config.yaml
num_hidden_layers: 9
hidden_size: 384
n_experts: 96
experts_per_token: 3
d_expert: 96
d_shared_expert: 128
hidden_act: "swiglu"
moe_layers: [2, 3, 4, 5, 6, 7, 8]
router_score: "softmax"
normalize_top_k: true
routed_scale: 1.0
balance_loss: 0.00238
balance_bias: true
router_cosine_scale: 14.0
init_std_router: 0.00666
lr_router: 0.000886
vocab_size: 32768
norm: "rmsnorm"
norm_eps: 1e-05
tie_word_embeddings: false
optimizer: "adamw"
learning_rate: 0.000973
beta1: 0.9
beta2: 0.99
max_grad_norm: 1.0
batch_tokens: 65536
max_seq_len: 512
train_tokens: 506100000
max_steps: 7723
dataset: "wikipedia_en"
Below are experts of layer 6 (counted from 0) of a mixture-of-experts language model. Rows are named router (the router's row for the expert), gate (a neuron's input weights, with its number), up (a neuron's input weights, with its number) and show model dimensions 256-319. Each number is 200 + 40 x the weight over its row's rms, rounded and kept within 0 to 999.
Before each expert's rows: "gets" lists some tokens that make up at least twice as much of what it gets as of all text; "comes after" lists some tokens at least twice as common just before its tokens as in all text. This comes from a sample of Wikipedia text that the model never trained on. Tokens count by the router's weight.

# expert 25
gets: "2", "0", "1", "3", "5", "9"
comes after: " ", "1", "2", " (", "3", "5"
router,264,270,274,151,227,198,215,209,208,278,221,229,86,166,231,214,163,234,188,186,263,250,278,154,224,217,199,218,206,168,168,236,257,211,236,206,215,125,272,226,239,171,213,136,187,263,192,231,156,142,218,213,183,181,163,213,208,205,240,220,239,201,194,248
gate0,183,189,160,145,190,164,123,205,237,234,144,227,212,222,126,257,171,182,280,265,151,272,247,198,220,146,205,174,241,251,167,272,187,179,218,153,235,148,208,253,195,168,249,219,189,212,233,190,174,233,231,192,175,149,196,244,272,240,123,203,249,164,183,145
up0,210,212,261,241,212,198,168,209,160,233,201,186,218,183,199,162,195,161,167,249,216,207,248,134,217,194,263,148,201,208,243,181,191,217,121,177,236,194,163,187,277,122,131,134,219,227,188,178,269,186,254,293,199,208,181,223,217,244,250,268,186,180,146,198
gate1,176,140,234,165,186,292,239,205,161,185,222,214,210,234,205,191,228,228,179,169,208,185,188,202,205,209,149,215,231,221,246,192,74,195,221,197,207,218,266,243,220,162,215,238,173,220,222,195,235,223,166,213,192,198,272,217,217,212,178,175,205,222,169,244
up1,240,162,159,254,119,201,180,151,241,185,174,220,202,170,223,203,280,266,190,188,161,238,187,202,193,122,195,217,178,153,166,238,228,268,210,269,184,180,195,216,127,202,195,149,287,252,210,249,141,251,220,206,192,257,216,203,213,187,219,166,209,181,290,183

# expert 26
gets: "0", "2", "1", "9", "3", "8"
comes after: "2", " ", "1", " August", " February", " September"
router,152,265,264,140,222,261,157,186,99,275,227,299,169,183,219,210,128,262,160,184,206,251,181,193,231,193,154,230,222,276,137,158,187,183,188,136,162,241,209,181,144,107,182,196,203,252,222,251,166,139,220,159,156,180,288,123,167,209,207,236,229,206,207,284
gate0,230,207,225,205,199,157,182,214,175,211,209,208,195,149,206,181,201,233,186,175,132,241,190,214,189,208,170,247,176,222,213,150,232,168,173,204,202,215,225,269,142,193,122,123,263,235,151,192,236,249,231,268,234,201,237,123,180,102,300,59,255,142,208,217
up0,225,257,196,205,272,161,170,293,150,173,218,255,188,177,175,170,160,271,212,236,139,178,233,207,199,204,182,155,202,215,185,211,208,224,233,197,133,130,180,240,133,188,171,225,291,189,167,198,286,215,221,248,250,174,183,171,184,104,280,113,248,162,191,217
gate1,237,149,137,299,286,197,174,222,239,234,200,154,217,187,195,158,234,160,163,161,226,184,207,246,243,197,182,220,177,134,222,243,128,193,231,161,218,168,191,178,209,162,185,144,191,163,238,213,192,204,243,268,201,214,236,185,286,150,168,216,209,179,275,253
up1,206,202,148,220,170,205,187,191,207,231,286,193,192,206,165,233,181,142,206,274,212,194,137,239,164,191,202,262,160,198,201,178,201,197,143,213,205,117,230,196,233,202,156,117,161,157,237,153,154,193,153,171,230,205,201,186,205,220,172,225,217,206,221,162

# expert 76
gets: "|", "-", " |", "=", " -", ":"
comes after: "\n", " MF", " DF", " Year", " FW", "   "
router,175,176,67,146,215,223,201,121,137,242,196,198,212,302,162,198,187,142,234,188,170,246,201,240,234,224,234,185,84,192,214,254,240,233,208,185,180,224,206,215,205,259,105,159,161,199,196,163,212,230,226,142,241,155,218,180,226,190,177,195,260,152,203,192
gate0,169,196,198,171,207,252,239,250,209,186,233,210,190,168,216,200,214,168,239,232,200,229,131,158,175,220,264,224,193,177,165,226,80,225,177,225,218,186,184,195,212,174,200,219,219,179,210,242,237,232,218,172,136,153,170,125,254,226,209,210,184,212,216,259
up0,208,181,215,177,202,188,166,148,182,231,177,325,165,154,151,170,153,205,189,254,105,210,144,191,214,204,236,101,184,158,179,270,214,125,219,223,201,190,193,129,240,194,197,219,148,194,209,176,169,246,157,205,210,139,179,183,240,215,254,223,189,215,202,196
gate1,219,223,185,260,144,149,278,199,224,157,153,280,228,229,192,146,174,185,180,211,168,157,139,214,195,233,228,206,175,180,202,167,231,152,242,122,186,207,177,192,120,230,214,108,158,164,165,160,150,174,114,192,259,236,142,256,213,133,192,203,252,173,151,159
up1,272,256,218,145,228,269,217,119,172,194,272,197,128,186,241,260,220,164,157,165,328,197,200,110,149,146,182,226,229,228,230,206,163,212,194,228,253,253,213,218,235,221,184,166,227,246,227,249,171,193,242,163,202,172,233,203,128,252,174,197,175,259,255,193

# expert 77
gets: "\n", " first", " (", ")", " second", " Years"
comes after: ")", "\n", ";", " information", "8", " /"
router,206,254,214,154,209,118,180,202,141,258,229,134,199,188,172,211,213,181,151,181,241,225,204,154,216,197,278,171,250,187,163,176,102,161,179,214,229,207,148,166,176,205,175,217,231,198,202,190,150,161,228,155,173,270,152,178,205,226,157,169,259,207,210,195
gate0,216,262,219,144,188,198,148,259,279,174,232,141,229,212,177,234,152,241,159,246,126,271,222,211,147,226,215,253,184,131,208,183,171,169,184,192,95,221,172,181,116,227,222,177,131,174,250,225,208,238,206,262,111,222,250,239,200,188,184,219,243,157,161,208
up0,199,180,247,134,194,160,182,258,240,206,255,220,245,234,165,221,182,286,156,231,154,245,203,236,201,208,269,246,194,170,226,177,196,207,194,222,181,190,202,120,173,230,179,174,120,136,238,267,201,287,183,209,224,152,196,191,155,153,205,219,271,167,202,188
gate1,181,265,215,296,200,179,202,167,185,221,208,185,210,195,202,159,255,191,206,145,237,254,171,187,250,167,221,236,223,221,194,178,188,125,218,233,161,209,148,217,204,167,248,158,197,167,270,223,209,136,237,258,95,139,177,261,161,238,212,231,186,125,123,202
up1,155,234,179,137,189,208,139,149,215,186,135,239,193,257,249,198,159,226,169,224,161,143,237,192,151,172,248,233,170,167,256,195,217,220,115,217,219,179,196,155,172,223,129,224,201,189,199,214,133,214,138,206,244,161,235,168,221,184,128,155,227,199,188,222

# expert 61
gets: "0", "1", "5", "3", "6", "4"
comes after: " ", "1", "2", "3", "–", "4"
router,245,274,226,151,198,212,184,168,222,181,205,223,178,141,223,203,235,201,219,153,199,215,211,166,253,213,202,206,232,226,150,131,171,225,203,211,221,178,161,171,167,242,174,175,230,176,133,199,223,158,240,229,154,212,265,214,109,200,182,229,205,247,147,162
gate0,219,224,231,247,224,254,269,183,188,225,162,269,164,130,192,172,205,274,209,217,251,239,168,188,156,229,210,184,149,213,236,162,197,157,217,261,170,217,285,206,193,189,217,135,213,184,179,224,213,182,177,121,241,234,203,200,143,181,218,206,136,212,140,179
up0,211,258,214,269,180,211,224,218,161,200,245,132,171,180,179,205,223,203,193,194,231,214,194,171,166,255,154,233,202,154,184,174,230,146,262,159,322,188,292,201,275,199,180,230,156,206,268,206,184,192,264,148,212,135,213,251,214,202,174,237,144,236,210,176
gate1,213,160,159,224,247,180,247,220,175,281,188,146,205,156,201,177,198,172,200,217,214,252,238,216,199,186,196,190,106,164,262,208,219,225,165,197,201,236,238,240,225,166,190,123,164,226,195,259,226,187,238,177,213,221,167,234,224,199,258,185,183,186,188,185
up1,126,191,215,84,183,160,179,224,226,67,244,187,158,205,169,202,207,243,153,250,178,229,194,214,186,235,226,197,224,202,232,205,200,220,133,189,189,224,173,195,143,259,206,243,195,177,199,193,132,205,147,206,175,280,220,87,171,231,126,199,266,190,152,173

# expert 8
gets: " the", " a", " an", " d", "c", " A"
comes after: " in", " of", " \"", " for", " on", " as"
router,185,255,161,153,181,184,249,257,202,232,217,207,257,197,194,211,223,235,188,235,266,251,186,164,147,214,190,236,178,168,205,224,276,220,215,185,142,197,167,199,278,222,204,248,225,183,212,238,146,237,211,229,192,197,217,167,191,167,181,194,212,92,191,172
gate0,226,202,191,207,261,219,204,251,175,266,215,239,176,161,220,159,191,236,187,152,237,256,247,94,128,291,154,178,234,223,153,211,157,246,201,200,157,138,230,226,188,137,205,247,170,179,176,189,201,226,293,245,167,183,184,159,141,189,226,219,276,258,163,219
up0,189,200,270,203,162,159,105,175,163,202,220,170,167,227,220,253,124,200,264,119,232,179,244,248,145,214,252,143,200,170,200,188,186,200,194,182,247,208,272,305,227,136,250,203,295,203,173,264,166,297,234,244,207,217,113,234,232,199,210,225,258,183,234,235
gate1,211,216,166,171,225,244,215,261,231,168,134,192,216,153,175,201,242,220,212,311,181,197,146,207,198,243,196,206,254,197,179,190,184,262,213,214,208,114,151,169,210,199,210,196,177,193,171,139,234,259,221,246,188,245,260,159,124,249,182,221,169,192,174,205
up1,255,159,136,170,145,273,259,201,208,271,163,198,180,258,180,174,208,169,228,174,220,174,274,230,175,290,203,189,150,236,174,230,198,250,246,206,207,192,201,179,215,202,183,195,276,158,204,266,196,222,293,193,170,138,202,192,220,227,165,213,179,236,255,222

# expert 15
gets: " the", " The", " of", "The", " among", " were"
comes after: " of", ".", ",", " one", " there", " with"
router,203,230,153,224,257,165,214,217,202,222,226,149,194,185,199,245,234,222,242,198,215,220,218,189,223,180,176,228,189,209,175,210,196,218,252,214,174,239,127,217,174,179,179,169,276,199,126,191,221,202,314,224,200,149,196,148,160,163,168,183,169,117,168,157
gate0,272,214,300,238,221,206,203,238,247,200,252,212,232,176,173,208,244,191,106,170,210,258,229,195,188,217,200,210,279,175,314,235,264,178,183,152,183,121,151,204,212,215,192,255,221,211,187,203,123,215,203,189,164,261,321,199,203,167,152,127,163,214,191,206
up0,197,207,240,232,210,267,206,261,204,182,263,198,211,147,197,227,204,222,190,214,165,192,270,235,175,202,218,225,211,191,207,286,158,202,224,146,202,139,182,206,162,214,199,227,190,179,168,141,152,195,234,136,193,239,241,247,241,143,178,160,218,249,204,191
gate1,133,245,183,242,135,201,260,218,223,224,145,201,190,146,160,273,191,250,260,247,181,233,138,136,193,267,163,187,209,177,249,181,167,157,86,262,234,254,103,228,243,180,163,132,266,85,198,194,252,221,218,203,158,191,268,230,191,153,148,157,181,189,197,259
up1,160,147,235,201,194,264,285,229,193,104,239,166,160,137,109,228,227,160,214,232,181,192,214,266,183,203,124,211,259,265,192,282,215,263,213,197,197,201,152,181,101,154,217,213,241,165,109,176,231,218,188,129,283,209,262,167,254,134,223,138,233,272,129,227

# expert 88
gets: ":", " the", "):", "-", ".:", " ·"
comes after: " of", " in", " at", " by", " to", " for"
router,219,183,185,230,212,146,133,156,170,229,209,176,255,213,146,159,148,198,244,194,182,229,208,167,217,208,200,200,98,222,165,207,240,259,133,210,218,212,201,223,136,194,214,275,199,168,209,191,264,189,176,252,260,205,188,239,252,207,190,167,174,160,286,159
gate0,175,205,152,128,199,128,235,208,236,139,190,224,143,159,167,205,222,211,198,179,148,218,127,144,190,127,223,194,218,155,215,219,259,244,209,245,241,129,232,157,215,177,182,168,213,159,241,213,223,211,155,193,129,197,179,213,237,129,159,179,199,250,219,210
up0,166,210,189,241,205,212,196,168,212,229,207,203,235,178,208,167,197,267,287,222,235,220,221,159,237,208,198,242,140,185,223,251,198,225,138,165,200,195,130,278,223,197,195,202,248,180,237,235,158,214,293,242,194,283,178,227,183,258,253,212,235,195,169,232
gate1,230,188,179,241,192,178,178,117,209,171,159,259,181,208,176,169,197,223,192,209,269,221,215,272,206,150,180,159,220,135,196,165,227,207,201,266,215,213,156,200,208,241,212,208,225,198,214,201,133,160,166,223,231,291,244,236,251,202,213,132,146,171,217,182
up1,176,240,179,248,237,263,201,220,223,227,210,197,261,203,250,236,203,246,188,260,188,147,226,190,215,177,227,224,83,216,218,170,182,168,228,203,134,180,294,275,249,181,220,146,171,185,267,205,178,243,201,183,189,175,169,161,181,164,195,211,194,126,232,173

# expert 11
gets: " ", "1", " |", "0", "2", "4"
comes after: " ", " |", "1", "4", "3", "2"
router,165,196,224,137,168,241,219,166,219,185,209,94,205,177,219,251,238,178,187,243,205,217,162,177,250,140,233,209,257,220,170,156,152,267,173,185,184,164,203,294,223,253,225,224,227,200,221,165,245,137,194,237,199,247,266,240,233,147,268,132,163,228,163,221
gate0,152,248,205,271,208,192,237,237,183,202,201,160,213,280,252,203,202,167,169,198,209,200,196,190,152,185,292,221,179,176,208,214,155,216,152,204,189,221,170,243,215,240,169,236,160,200,240,186,196,204,203,235,163,154,256,187,239,177,236,207,244,264,230,245
up0,158,168,221,220,240,180,195,227,147,142,243,202,222,178,252,175,149,211,226,322,193,227,181,170,170,218,221,275,152,203,213,211,167,215,151,243,223,233,161,203,150,333,269,257,160,130,252,159,189,166,122,112,221,199,247,153,144,209,241,189,245,162,195,203
gate1,259,260,274,165,187,189,181,176,205,175,234,203,204,116,125,199,212,202,178,150,176,279,172,273,159,157,269,226,239,166,213,217,238,203,134,185,233,237,130,210,168,154,191,180,206,194,157,211,186,189,207,225,134,183,214,96,232,233,182,212,240,155,227,212
up1,177,231,128,227,254,260,201,212,245,221,207,157,201,214,200,134,193,216,163,187,193,223,147,215,195,247,234,187,260,195,271,170,193,200,272,232,215,205,219,168,246,226,179,207,119,184,204,234,198,301,128,157,257,199,169,237,179,159,166,253,178,225,181,203

# expert 74
gets: " ", "1", " (/"
comes after: " ", " in", "|", " (", " In", " December"
router,177,214,203,190,175,229,222,255,223,252,163,277,107,221,210,230,188,186,212,280,270,229,265,186,199,215,69,216,177,229,180,191,240,177,215,221,200,210,211,193,210,126,281,76,214,236,201,218,135,155,237,178,184,170,175,168,204,211,197,226,255,199,145,227
gate0,168,178,202,243,139,157,283,219,197,193,194,167,257,153,199,153,212,216,173,158,150,174,156,191,238,206,266,134,176,198,233,102,171,228,206,212,219,167,214,242,178,170,215,208,218,253,193,195,301,145,164,188,241,209,272,152,177,155,155,151,185,207,243,130
up0,71,206,226,192,118,165,263,278,195,178,153,215,238,232,194,181,191,175,209,154,175,144,240,202,201,218,258,180,183,216,165,163,209,150,193,260,224,145,207,224,177,203,263,217,206,230,249,291,297,178,162,186,215,133,224,165,168,150,167,137,207,234,181,108
gate1,165,213,179,203,166,215,242,222,244,145,162,211,176,231,151,175,240,164,199,220,245,134,165,148,189,203,209,203,147,193,173,173,227,158,116,177,146,143,199,171,226,164,253,179,171,158,200,211,222,255,230,186,228,215,215,193,213,164,180,213,169,230,260,213
up1,176,203,231,195,163,195,188,218,214,181,191,177,210,279,200,169,263,223,226,174,149,231,219,223,125,286,198,183,205,229,182,174,181,283,213,266,234,210,231,122,170,207,236,224,217,126,193,184,187,218,201,225,195,249,193,179,173,220,202,113,208,170,197,243

# expert 58
gets: ".", "°", " |", "′", "%", "″"
comes after: "3", "4", "7", "6", ".", "5"
router,251,161,152,195,250,227,233,158,173,227,170,215,191,200,223,229,195,200,196,218,194,244,174,214,257,172,188,167,206,234,254,181,101,148,240,236,256,180,187,325,317,208,211,140,217,226,156,214,237,133,197,171,233,203,217,257,271,210,167,131,90,211,182,175
gate0,191,225,207,162,212,195,167,164,218,124,171,239,173,227,192,137,230,219,184,251,258,125,281,237,289,184,251,201,198,234,261,172,148,186,139,244,272,194,168,204,191,213,248,165,206,176,157,150,223,229,298,196,237,191,151,233,165,266,214,239,163,261,207,210
up0,199,126,221,199,197,103,210,245,160,248,206,162,183,234,238,232,222,175,225,146,215,215,188,173,162,142,165,223,240,199,171,221,206,218,292,224,180,194,140,218,236,293,249,226,233,218,157,254,215,115,188,213,191,188,168,194,190,233,186,155,216,150,187,214
gate1,228,233,212,201,213,137,208,144,246,155,167,188,279,159,152,208,220,185,170,249,251,155,219,212,179,184,190,202,140,256,151,291,203,212,166,267,201,161,227,145,210,203,229,175,250,149,200,164,226,194,273,140,125,261,163,210,186,265,194,147,166,174,244,162
up1,172,116,155,177,197,273,183,248,126,255,298,97,158,229,277,208,136,190,225,116,204,220,244,183,195,196,166,203,221,184,249,125,205,208,217,158,206,189,243,196,233,157,131,208,205,247,186,253,235,174,131,243,272,162,212,136,217,163,207,207,194,227,207,237

# expert 20
gets: "0", "3", "1", "8", "6", "5"
comes after: ".", "0", "1", "3", "9", "5"
router,251,273,237,198,236,211,198,170,255,175,119,205,165,213,173,208,125,178,217,146,222,186,260,171,198,195,231,160,250,181,234,259,181,206,150,216,189,196,197,252,189,168,278,208,189,187,148,272,207,196,136,189,185,227,166,235,191,201,193,139,131,223,216,174
gate0,176,202,193,229,258,173,194,204,215,196,209,196,253,191,204,215,189,194,157,224,188,213,240,183,229,201,229,164,207,211,187,170,170,217,218,284,184,252,240,226,214,264,215,192,204,135,236,217,184,230,188,135,166,193,222,209,225,192,237,150,250,270,194,130
up0,167,148,142,176,224,138,214,192,248,203,177,177,266,218,187,258,192,208,192,211,201,177,185,163,198,188,221,217,132,111,212,223,234,128,186,215,177,224,201,192,167,195,184,148,207,169,228,210,201,225,161,161,142,253,259,164,175,190,222,221,202,234,204,148
gate1,194,224,245,246,209,202,168,189,179,207,216,221,218,183,96,185,226,235,227,145,163,257,117,217,183,226,220,125,216,185,185,191,233,301,193,277,131,235,208,235,220,152,215,155,143,190,206,228,191,180,250,272,275,215,144,186,277,241,191,178,247,187,204,139
up1,131,147,200,126,202,167,216,234,187,159,252,134,215,344,230,170,158,176,186,220,229,175,282,229,122,184,179,268,201,208,198,267,155,177,232,129,228,170,225,121,204,263,161,272,194,236,191,181,218,235,176,127,214,183,237,131,197,151,164,249,206,228,228,175

# expert 14
gets: "-", "|", " |", " •", " /", " its"
comes after: "\n", " Party", "″", " Loss", " place", " Date"
router,197,201,116,173,221,169,219,163,167,168,229,189,189,219,186,112,198,197,182,255,223,211,190,250,296,184,221,244,169,184,176,208,172,262,135,179,204,188,174,209,171,206,149,171,262,173,186,234,131,200,241,207,233,288,202,262,223,220,224,123,158,194,226,207
gate0,161,180,241,197,214,186,217,188,215,137,175,185,226,152,218,126,250,259,239,258,214,150,269,227,219,178,255,211,284,185,243,179,194,168,190,213,187,156,249,208,221,234,264,157,237,270,160,214,142,214,260,178,165,281,226,183,208,168,190,200,161,217,224,210
up0,148,235,176,220,221,148,232,211,216,131,169,237,295,164,258,199,225,276,213,220,217,248,239,181,224,206,231,293,200,274,195,171,234,208,207,256,184,223,219,223,193,229,230,165,202,299,134,227,202,228,274,198,196,165,225,188,150,192,189,172,230,121,174,172
gate1,237,179,192,232,156,211,163,207,202,208,241,134,207,210,213,215,206,206,245,130,190,184,174,171,188,247,165,149,243,186,175,210,153,177,203,202,211,190,154,185,177,211,224,212,184,173,154,197,202,230,231,239,219,212,172,245,254,222,231,175,209,227,222,246
up1,245,206,208,188,170,216,203,204,312,213,236,252,244,213,190,236,166,253,244,144,211,133,262,153,187,160,216,227,214,288,228,188,191,175,218,157,188,270,160,234,169,191,262,192,258,165,160,215,175,177,232,177,208,191,141,195,188,115,245,197,190,268,219,212

# expert 85
gets: " ", " (", "9", "1", "–", " (#"
comes after: "1", ",", " in", " In", "In", " October"
router,189,207,238,129,202,183,244,199,198,234,252,155,227,276,220,175,149,162,130,252,141,166,249,195,238,226,146,246,239,225,209,161,238,187,275,180,205,212,234,153,177,144,264,180,207,244,151,248,188,201,221,144,183,101,148,185,197,200,220,152,185,212,210,193
gate0,163,209,147,228,251,189,164,295,168,205,230,235,117,206,200,191,149,218,164,238,158,223,175,176,86,184,190,224,239,253,275,190,139,210,110,249,180,196,204,173,141,214,280,201,235,196,251,143,248,256,129,230,197,237,217,175,181,201,255,162,151,184,200,172
up0,222,194,141,203,200,142,151,227,144,202,246,198,171,234,176,208,218,219,136,177,55,195,260,151,199,204,133,219,189,201,249,170,211,236,200,230,185,159,220,210,203,288,204,223,178,241,240,184,159,187,123,281,176,269,211,164,227,221,209,113,190,228,173,207
gate1,249,214,198,267,164,213,173,212,178,215,185,167,211,234,213,234,231,229,171,183,185,211,239,234,207,255,245,250,293,148,243,232,192,142,170,222,224,220,220,195,182,225,267,189,180,271,185,249,199,178,168,157,189,236,244,201,172,115,250,202,225,189,162,189
up1,169,172,226,223,212,173,232,215,188,247,205,221,193,255,152,203,136,273,234,171,174,223,261,156,217,243,136,175,103,212,186,207,210,204,213,231,255,188,229,213,229,227,232,274,145,214,165,184,242,250,289,239,219,187,178,193,168,240,216,137,278,160,211,241

# expert 53
gets: " St", "th", ".", " age", "age", "aged"
comes after: " (", " the", " at", "8", "6", " in"
router,188,206,168,233,191,214,217,195,216,131,180,224,219,111,177,170,215,141,150,259,292,212,200,258,264,182,167,120,199,180,203,214,157,211,244,207,243,177,189,233,205,129,191,180,192,179,134,227,201,260,216,221,177,238,218,207,236,180,195,194,158,226,259,244
gate0,246,123,262,191,185,200,229,190,155,170,137,230,185,204,224,305,231,209,284,240,181,143,304,218,255,241,198,233,233,266,220,158,198,178,210,297,228,254,155,210,225,217,285,155,220,263,240,151,191,259,261,239,150,226,189,236,258,199,207,124,205,199,199,173
up0,156,208,236,185,181,196,165,232,169,298,274,130,232,228,191,140,185,267,106,228,195,196,165,164,180,225,166,161,195,178,251,221,197,216,200,159,167,210,176,146,122,168,182,208,232,171,152,195,216,191,172,227,266,189,223,147,119,208,267,232,194,203,199,210
gate1,241,210,222,271,215,136,111,263,230,194,184,242,163,257,129,223,164,210,245,161,277,213,206,178,193,287,168,195,112,231,108,275,212,203,180,225,236,276,200,152,222,238,225,216,195,199,219,191,192,257,207,186,214,274,143,232,188,185,245,152,118,239,244,195
up1,219,140,203,301,153,174,171,221,233,219,202,219,209,214,135,268,176,211,204,184,212,261,147,192,235,268,120,109,113,232,136,208,130,232,199,268,150,162,157,214,213,179,210,251,224,212,223,180,169,215,157,161,237,250,230,230,239,225,241,225,176,155,232,235

# expert 81
gets: "0", "6", "5", "8", "4", "7"
comes after: "0", "9", "5", "8", "6", "7"
router,241,214,202,177,141,184,235,197,172,205,221,250,138,157,219,224,203,211,275,130,239,171,260,203,165,188,204,175,197,221,179,204,170,152,217,214,200,284,162,219,265,234,213,185,185,202,174,227,238,209,207,200,144,209,194,153,239,183,277,217,165,156,220,190
gate0,238,174,241,222,162,226,269,156,214,202,228,143,236,230,206,271,227,209,250,193,337,192,229,223,246,218,231,114,111,265,153,195,157,163,247,232,183,159,195,199,281,224,232,175,247,238,220,258,226,151,195,240,177,189,229,241,265,233,153,192,234,268,165,184
up0,265,206,234,181,205,194,255,197,174,156,248,180,189,218,162,164,232,228,193,270,187,215,258,180,212,183,210,220,162,233,162,253,200,133,222,208,281,212,233,177,225,199,188,178,247,196,241,179,198,168,222,175,148,214,215,206,235,161,197,180,197,255,133,123
gate1,184,126,152,199,160,190,147,213,195,230,182,251,196,181,254,166,183,218,241,170,179,203,196,250,159,136,133,178,270,202,187,139,194,234,225,165,179,199,303,239,230,104,168,194,232,203,165,234,208,124,205,187,189,209,205,153,234,208,210,224,250,183,103,131
up1,213,250,227,213,207,114,176,167,206,150,224,137,175,160,238,164,208,166,206,232,196,212,197,162,247,143,190,187,94,172,226,243,161,330,184,224,186,214,151,153,191,201,189,190,240,150,216,174,141,235,144,225,239,241,242,217,137,200,115,269,158,206,227,188

# expert 69
gets: " |", "|", " Party", "3", " Democratic", "4"
comes after: " |", "%", "|", "7", " Liberal", " Democratic"
router,181,186,221,219,215,251,255,253,162,199,176,240,210,274,240,145,187,173,167,187,194,200,226,224,209,180,190,157,219,223,232,189,164,208,144,246,239,210,272,312,227,137,250,202,222,259,192,211,239,161,246,232,245,284,222,235,224,140,223,79,188,216,138,157
gate0,235,193,222,134,218,274,155,166,172,221,141,166,188,243,252,121,156,209,142,192,198,189,150,201,275,222,250,192,127,205,188,214,140,212,213,174,216,201,212,203,217,110,195,215,177,173,117,236,210,113,235,169,228,234,234,281,143,110,193,140,176,197,274,247
up0,229,175,183,236,268,158,239,192,126,147,208,198,141,144,177,203,180,214,293,161,306,173,198,177,208,206,131,140,128,214,266,161,144,214,212,188,196,122,193,166,232,150,201,192,261,255,180,166,206,174,233,236,144,258,186,121,225,161,220,179,214,210,153,165
gate1,201,202,129,265,169,175,220,230,184,95,208,262,210,303,179,175,246,180,137,282,176,162,187,190,163,260,167,209,119,236,234,221,269,87,123,208,213,229,201,190,232,161,141,218,186,223,174,118,174,219,149,163,200,241,287,163,234,207,229,206,230,183,199,165
up1,263,125,175,186,221,229,270,170,209,115,181,181,217,254,209,216,204,202,183,229,217,174,209,181,207,230,188,217,207,225,216,301,177,151,190,204,164,227,214,232,236,127,167,168,240,235,200,178,209,223,144,204,231,261,292,188,212,203,229,159,178,170,179,121

# expert 21
gets: " the", " The", "The", " A", " a", "A"
comes after: " as", " a", " was", " is", " the", " of"
router,65,264,192,229,201,226,224,180,220,253,170,192,194,167,202,224,202,192,218,196,203,270,160,187,217,171,150,176,227,183,222,150,200,185,186,167,166,174,222,227,171,173,212,233,181,117,166,199,219,263,200,223,165,212,242,206,258,207,205,186,258,150,233,141
gate0,167,237,154,191,182,197,221,150,241,195,273,249,159,190,207,169,200,238,198,228,253,235,142,199,289,184,192,163,147,180,174,97,196,221,198,224,230,212,165,205,257,153,189,219,218,218,136,235,165,216,203,194,155,181,217,155,182,240,156,151,169,221,123,176
up0,157,178,179,212,140,153,208,136,223,161,280,153,232,204,240,188,203,198,151,199,210,232,163,264,209,218,143,193,151,209,240,117,211,175,121,136,183,209,122,221,201,192,200,160,205,238,173,183,153,179,215,202,268,226,195,211,196,169,172,244,138,144,182,127
gate1,171,189,174,199,190,221,246,216,236,209,183,223,236,157,198,234,214,175,240,249,158,225,222,198,142,203,255,247,186,183,149,230,260,183,245,177,162,183,108,264,194,181,160,218,204,177,182,174,229,142,193,187,204,270,212,164,173,175,250,180,211,167,106,192
up1,168,216,185,267,183,192,195,180,258,236,213,227,246,210,164,208,196,252,250,207,108,175,259,175,124,205,230,232,215,141,199,211,182,174,208,129,194,198,168,190,246,174,211,189,224,246,180,188,224,182,205,188,211,235,268,109,153,171,252,241,181,208,200,232